{
  "n_layer": 10,
  "d_model": 256,
  "n_experts": 32,
  "experts_per_token": 2,
  "d_expert": 192,
  "d_shared_expert": 384,
  "activation": "squared_relu",
  "moe_layers": [2, 3, 4, 5, 6, 7, 8, 9],
  "router_score": "softmax",
  "normalize_top_k": true,
  "routed_scale": 1.41,
  "balance_loss": 0.00841,
  "balance_bias": false,
  "router_bias": true,
  "n_groups": 8,
  "groups_per_token": 2,
  "shared_expert_gate": true,
  "init_std_router": 0.011,
  "lr_router": 0.0008,
  "vocab_size": 2048,
  "norm": "rmsnorm",
  "norm_eps": 1e-06,
  "tie_embeddings": false,
  "optimizer": "muon",
  "lr": 0.00798,
  "beta1": 0.9,
  "grad_clip": 0.5,
  "batch_tokens": [32768, 65536],
  "seq_len": 256,
  "train_tokens": 390000000,
  "steps": 8046,
  "dataset": "wikipedia_en"
}
Below are experts of layer 6 (counted from 0) of a mixture-of-experts language model. Rows are named router (the router's row for the expert), down (a neuron's output weights, with its number) and show model dimensions 192-255. Each number is 128 + 32 x the weight over its row's rms, rounded and kept within 0 to 255. Numbers have three digits each.
Before each expert's rows: a language model's description of what the expert responds to. This comes from a sample of Wikipedia text that the model never trained on.

# expert 14
What it handles: Inner word fragments. Middle pieces of words, strongly ul in sho-ul-d, plus stray digits or brackets inside table numbers and quotes, such as inject-ion, Upgra-d-ed.
router:102169115097091084109090139115168161081166165081140088119149143159090102112112156089154089113160118085096164168127141115088168148112177160170164083088170092169102091104151147117162148132140171
down0:158086135134121112169105144152146124147181106079159137098127071124149121118144166130130126081117125175036120081097191103103047100165157173133111131129149075148171148089085115105140143151115202
down1:133089157155080136141136144109094092115109163113142099045147088085151114143179088085134159112097073149107112122097127099181121139179150126176055110133191136155129132123177175163132150100109153
down2:115122136148129092114167175141122107109139105163181079118123124175144146162111132120091145189167108127132140110110164117162116184164064150115173144120089084126166140126147133126141137101045134
down3:116173116101092131184116131129141160178105141127071148139072097119077132132115166088149105143139152141097104121086221095140117100111073113134096150095119149142092141159111136124163076101136139
down4:126118187215198119165149147111163147099133187117134164108148081178107094086126119117112110174093106095112139113087139085082113137097176051165122152138100115153118114151163147119075124141150129
down5:127136089106093140173136135117098154157069135122088125138187152069149136130145123217123122148126098158160124107139144105152123146149104148111131117084135113109095132181122191174092162118146157
down6:164153174176113137068085140167110150107151202141140155173124136157170119142197092130132117130142104159128157105148120111136168106171140155179160146101175182148144119060134112151123148082152155
down7:163154086140094166103148148159141132115075113060127131148126127119148115097081130154088111176133138123121185106188095135123154131174124112099181126078138123123103109111122160106159122159131049
down8:141194106206110143120145161095078119133128098133113076181103140140111154135126136102099083170154105103094118104106129179078182115116117136117120120157085177120168139082134141058143140155108099
down9:149101146153166134090069072151158152125125137215110106057030162135178139071074088070093118107101147091068119136090126123137141053098137092085121132119113158084120124101135114151157121125131188
down10:163085184122127173109132140088126080114170125060134212171071121075175130143198149056087111143132162097135142164124109158112089136150095071113134104141106083176157142144124109195095102085104139
down11:120113114092119117068236157067141080130144149119139130095053155144150132122122120105162135195165112143056180131106121131079127138126144106152120130095128132125156111126099104116107153183165162
down12:184154136078118118056166142118187122134152111124102120121097141143113089120100072108158140093180099122125073095146166123110081146168098120154168111144111068132083129132081141123112114171090151
down13:111046139104171144142176110103133132175146117124145160072134104000116149098112144085098129085135090140140082136123176129088124144154102082113123162092145116138157195123159139083144130087153160
down14:146184067111168201145129108115169129176125064127163098128051146131144155118097148118168139152170150097117179109144182148125144117123146160088108209094146162126151178132119161133185188086122171
down15:170050137117103093201123133152113142130122133149123107159110140147098144048164166040111154080143119128082185147160118139202152124129103120088114148122157134076130125085162163074080138166097088
down16:101160108149157133139118202162088159082102116168069131125144134137163174096115128188165190125092147119178158205109111162166151145130123135139159124137119123098159100160119154127160094133089144
down17:172094082151173085146153168131116067096196129069124143075090116154130144134105115160139136132116117120122176110066148083119087112150125124065146101118100156115136102141119166177061170144121120
down18:152102153163102102100153099145078088026133147178110118112140099095100134090108123145144069140133129088131110142130151117148043130162137171163083151150114128156118113159079083079098166064167165
down19:146071153088118154192123149144124160171084077129138152121130106066141115135097131178134096091141105154157123133162144146161106151133102138105106096176182158128214144077105110133153129135172148
down20:158164149104114128122159181128156154174085092099114114123149152093124144111131080118136117145134189170097180103121038080120109121159146166136155124140107089122089115064137131186084119139087144
down21:116119112116126077119136127105153123166142132117115152113151164137149142152138084113088106108147129123136117159056170165120119022137186130111144138153109108045149166121103162074191163175083134
down22:152128169092102131119115152151124138094168159140140178139088147139118147120147103126133159117143170147098137202065105125133129113100073104110133179122170104151091167105118205192158116127127114
down23:068126108130107094090143108158133100165180101201028128103134122111106102200100075115139149191118145130108060104152094168133111132108147127103145186091128173114110120186158146124074126200140075
down24:120152114131190122175100123219205090130110059099150084127131172081165154118150094138130181110038101170113107124111099120192142154125139119165172088134113179133091108137051166135120098120104101
down25:128128164154155141155146116113135162119086183180111156146194131142081142126164100147166072126128119170132124108124129124151090171108175133133177086114114145137124132086128110141129119151106153
down26:149142127148110160153151098083169167164147134111191156114169096150161066139154125136130078087148147195188116155116140125078161123102170131149119132170140106159128104188144151140109164151117113
down27:129160134125064148047148115149125190112148079122172066096112116151125070104103098187157156080088096094090090095159132161098128148129068149166128142133166095119090157152106049167181125125107135
down28:155120148136157169073100121185063123122130175139074138084140157154143149108099142109118148144126134171092165118114109129091092117128103174174125100096130131101143126098128181147143158157132109
down29:135157097131086136098156164116116104130137130129128194147111125165146171134154139129129105131179152141141119188077168142162114015114130144135158132156111079098116117160112142116169103081066144
down30:132126091105166174146129105093132046063156088139137108143142143140151113153165135159150136122127104118136136107125137162151088157135065163116146138138106122164112127126155097159130160129055088
down31:118161098169163133112087154130133115122129159152113173068110148133082129127147097104173099116100095159143095075130118102136040083114193118074157121165158095123052140098116119136109091161173107
down32:112105086158159105088140156091135125118110136125112107148130157130112129135170123123115189107116116137153064121095125088154151161109166074133139198185138103133075081099066076151095155154082112
down33:142099115100055137091154154122121063122157148115071105146129116147084131082130127102037152149083120121174110114097074173137169112119150140157098168112130104094134188094127119184139164139163155
down34:150139109164123148131078107141176111094136098088137100120166156154121135084197069203111135140117051101113083119122143128107114153128094134102207100054133101138108130141170101141175078070161099
down35:123147154174069142170119140085109156066110135159146146068143111135148098111117122136150110153155134095127119098098150153120150169127170037114114111090114158112058164117157100122122160177145088
down36:142174132140136103120154105152117111201106174071146152135136206056150139111197134107149131110100116124124151127112127086083191112170123162095141169154108038220131193091177066122145153142133094
down37:102213090169110144150141154109110097125161132123108165143110149101147119212142101107101169065118130107082180137122122095155089107122122157135137122132111174141088139077141140163172165144119129
down38:089149132167143128119080162092142136140177169136059186132098096128112144051134088143131110158150150092148132150157142076108147062094100136123140112187136157120102122135107083118083120146089190
down39:097149093192168140157126130138099105149075162101127131136130122116212197134114060135097102143117073069177099142094098133131128145116182146200070152093064154131088107101147121187138059152114075
down40:156148112180123163106186111132136112141135151127153101148113126124161129097086131101140153074092125140106143212115145089131165117126159155126154143134159083156136160086152171140151097126151105
down41:072159126148151121124112118131143160132125139145122146145147176139131165138131080135088166072144141095190126193095167101126134138107110144154098123111094132170061092130139201196062114112105175
down42:110109114136098122118124122170126150163159101155043172117101148114098152145083118152149135144076117134074174106129160074121037179149180090078137163105157113106090125135175163136123123113115105
down43:141110126128094117109140176143156084133130142101093106106116136122129125129105081118143153098148139150096139141194119141105164122097102147080127138072152115122157125121089132159191114171091135
down44:043147103105097156117164144123143069125139151123136119079064151151122213146147124115146161125109147123098138160173104113123146127130135116199112106073110147137145190112147121091215226084120121
down45:140151150121071074148086136099107100068141127165113142121125167167124186137147122138135143129130110110102220100195116163171085135148112100098103140152108136148115204106156123136203100146145147
down46:136142081163132128160135122121141151163141074105178152134146165084112117149146142159070108139080129137096070139137100107094086116160160135112107131113107146096111150076118084093110150143146082
down47:110157091108147089086116142157078137187123106099122207119118136083069169089115121124146107042139138163130136153142084152138113142136065159091076117110112150120156252084183240146121122130095045
down48:144131074176090175142137154093106129164131102072095101161092137131092069134126123067114120158158091108177128143122166139123168144064169109163151086159111137136092152161172139133169116154161121
down49:136125080089169169071103135127109125119097153146140104088135194164170153057074155107119102045151196121144114150177174098090127097163148129129083127128143164120116106196134112158195164086095116
down50:097132096134104120120130177134080139103092127076119115108080144150108102103114138135084122089132114168104137155162130182157094143109157152163136174129152138084167142160130101147119166134176122
down51:080143114149131092121126115132169133055078123217167118091150144164121065095132122079173091143073148132145105164127097130119183090125084158081136093121102160175095117208101129134135164087090108
down52:128134121154150160133180140144137084108100143138115122095096123143144180145078146081172133255097089108090131181180123194075126121127120161139150138119104156133086125124110126121116111149097130
down53:150177151114128137129153149158128113122102135128106036097095088115125176187134124112099162146155137105151210111125092163118142097085085103144110131126118092132131085169137097127114144127138136
down54:146134089157133155066111101201106077164146125133077110090105132150190091109062138095192078137151113091146092139148095123112120127123134161154116097118069154143138106187116141144119098100146081
down55:133138164145120131159116178157103131194139131090119124053186121142148112142143185076165084111110092105187160112205135060096085136171167096142129127105086141120100093140112108149159069175160095
down56:156177157074129127126151125123093131123151167119121139143147110094125072118099128096128115078174155152127176153084095137088120126186145106130135139087159161148093129151126102080115127167083102
down57:143147137115146107102104096108124098122165104102094117184132084178154104146148126119136095170040090136167154184164106199139136151111114199141157157096108186189085168124140128105090170069129133
down58:145143128097157112129190096064175138138123088090109110154096114160157120093142118128171131152112113147101119193078132109091117083122193157075139117131115158144141120100180142071101186169101160
down59:159108224098175112091112134203142118146158129072141191088139170053132156129126085082157094132060098108152138132155127150127159072123091098101108129170121122186108155137056090099146161084174142
down60:093112133163097095141144139145152107183178120119122108112105185082130145117125126160119178140139152135135075118101110119087116169121153122038099154146109123107138141069164137153171124140154146
down61:160160121124103214117121158179179048151160104121074097128136151146178155127162093156088174189110136141095143137139085107134101165085133072137070142137114148117138188146193167161102146152123131
down62:103114144129134142073093170092109095097139145088092066156158131125135103167129146155181146147097165119091116111092191081185189136124098120126125147177128152153099165127159155098147067124115110
down63:100159176156095159163142130141161108140178171154103192088165197195040109071089159102111062104149099048092133104146110076092111060136159163124129180161143121139132130087080120138180085072140176
down64:159121083096131138141086095100126149131168141082122154090131121180123187126148128080147094033156159077125138030154154086124107164147159135104111154085133046133142111066150140111071095148087107
down65:134114139163128129168160109095146089106134163125138178141111064167132160145131114155119126095095134183247141123090132091156108050094129125116017126121099160104095070158195118136130148175087148
down66:141040178108147129143113160102145147149089080168184106177094137163115114108121106157161145129160133122089122146101160166127130149109132162194131076142095167162184155156119091126152067136140151
down67:109087168120152110096180126091083103179187133175130068088097080117079147036158108145167119180119107112119115154154157135117097118134126131181129103141103119142158169141126091146125120095128130
down68:183100072210196076061159102077112091139120132084100127164055152109145153119148112135114164090148152127164189172138161083115113170194092121117071127063133124122159119111146129113129110124174128
down69:189147075086150124078121110129087166146107148076139082135110130079089115142156108108115102147082126141112149170162216147144101103119198148098193109136113143160100115058107144130113146177110142
down70:080183171147137138063174154101161149135121117084087132106183164138099083059086104168127068168124127112173114090160103162131131093134123126141115194140155086121202103136145134147158125123124146
down71:157185118142082148138129084132108189070196171140145153140117090120158105099124047110085087130058089168126141149187164134113105123148163184141195106119122140152132101093103117140193131094115141
down72:142143152138104136106143115107145165145197104161124150137155115126135110106154128151115090136146103100109136093125150187086105083150176147155171089125113154101095113186114158104090127151114136
down73:142141082107178168129125123123087160145171141164147145161110169122177077097173116145173149135072125081150156115108144142112145109134073072182120158139189128147097143158126149140132135176112173
down74:070158133145111171072096130123138104152143163142131046181125149121124136150166091133150106133140109162115136128084112174119105115095110106130186124197064093133111139102126140099143122166156126
down75:100126138123130169136157083171170102173170093111068143081078151175144091149093165192118079157126098112080210124126128047177169133124113116068108156136087132112145114173183077103131140104113112
down76:146183156119127131085082105102187155090099145116166169124119072111145113145154111144137112173108128123129101153149149124122098125114130100138102158093104139162108037100127118119153076113101165
down77:095141144200118145129099082098102168106075171114141029171177110148120169145139130119133187182069082165155169068107181138104150093144142106128144131152112127122151130121130106132155117155146172
down78:082088158176130114129126161121136176120108135139125119189121138036130156106152178165171128112190135093147090187143152143144187153168112061070151159159148096116115141088124114174144159134142135
down79:103124151084135117075102116139086182150184107146070109078053131086097130174179180108113133127129130073168147145122114114098148102118186133134136172074220140128116165119171158151157099154079145
down80:115083153090122147101103157193133104131128150171138183178154133066116138183160126174099160136125098128115187137092117136122058189135132093122135095146170163108159117177119158161155123130111124
down81:117138129187142103156131063125167111124198141083104110154144141218190133118108133164128154152074167110132120130151142106100123132137147147133104184103093126120049139168092133119098112063084129
down82:109092144158133077085147110093172164179145115174119137138107137101134085125174111149166122154120085118079175099088108135119126067144153112188140127214125115106099143141108156140159117128131162
down83:097118146166107135083155118105151060107185096137138230155089129152116169159108141131150098085173186146112091156154130081157188116131152163061149059144120109147160184150140124148145099099087111
down84:187089069084158155167161074146176130108123136105086117149164132134198151155108123136135118167109097151128063145098083196108140138090117146086096133139119124095161126138106134157106097148118147
down85:172097097116078087112122171147165160199043135086155126155118120173147150130152156078146098119183157165161137168135134127174160135100080103091119147083139139152098097107143159216156176113121144
down86:146158132158071155086166142145160167147103090153083091114071089136164086122180128141095100064158124130114163104157124155104121066145138135107135190138125118172106131092188121127107145180135162
down87:097151152090093126090110103072094083118125103163120169160111112114132141121138179159150118123074129152082146133149112108134134107077122133094133107131123129145118150152168108117165129124071140
down88:134162150123143104168062128095154171113178152171134134111131158069142114182163128120141140183097143119167153146190116139101106103140161179105090129092157086133171120118127130136136137132092138
down89:127115117119157131101133170105140103118066130143108120111100142114109075120136066111134121109114164164162133092140142134136132085111118139115078161195142116139186117105135112135065163166167125
down90:180140165050044077147156079149122126162181127143103152127057141138144128100145146068127152153108095156093146097198110143121148093118110172144063119117119122104173123197127110111108147152141073
down91:132127091106116179117095075086197089169138139123141115145143150076108128091107163036134099125126120142043174176078167109125120156120143145126196105112143148085165146142150093153161097102127157
down92:176066092114065103139067121110118128088172193188120134147187162116124173183175134148165083111177127164088147102147157154090197132120108098098139149082165108106184123088149141093105129161150099
down93:132146129103172150179031162170143140128148149159134136110098141125153143149134078096121135130198119107127166095135109129126156106161120178069127088110097162142154170175142192156150106124134192
down94:111116109133092132111180118162126142156184084081128105088087117123141106144158126149115124215067104152076154162150128119115127113205138103126135129137112157151125135125142162186048172123127098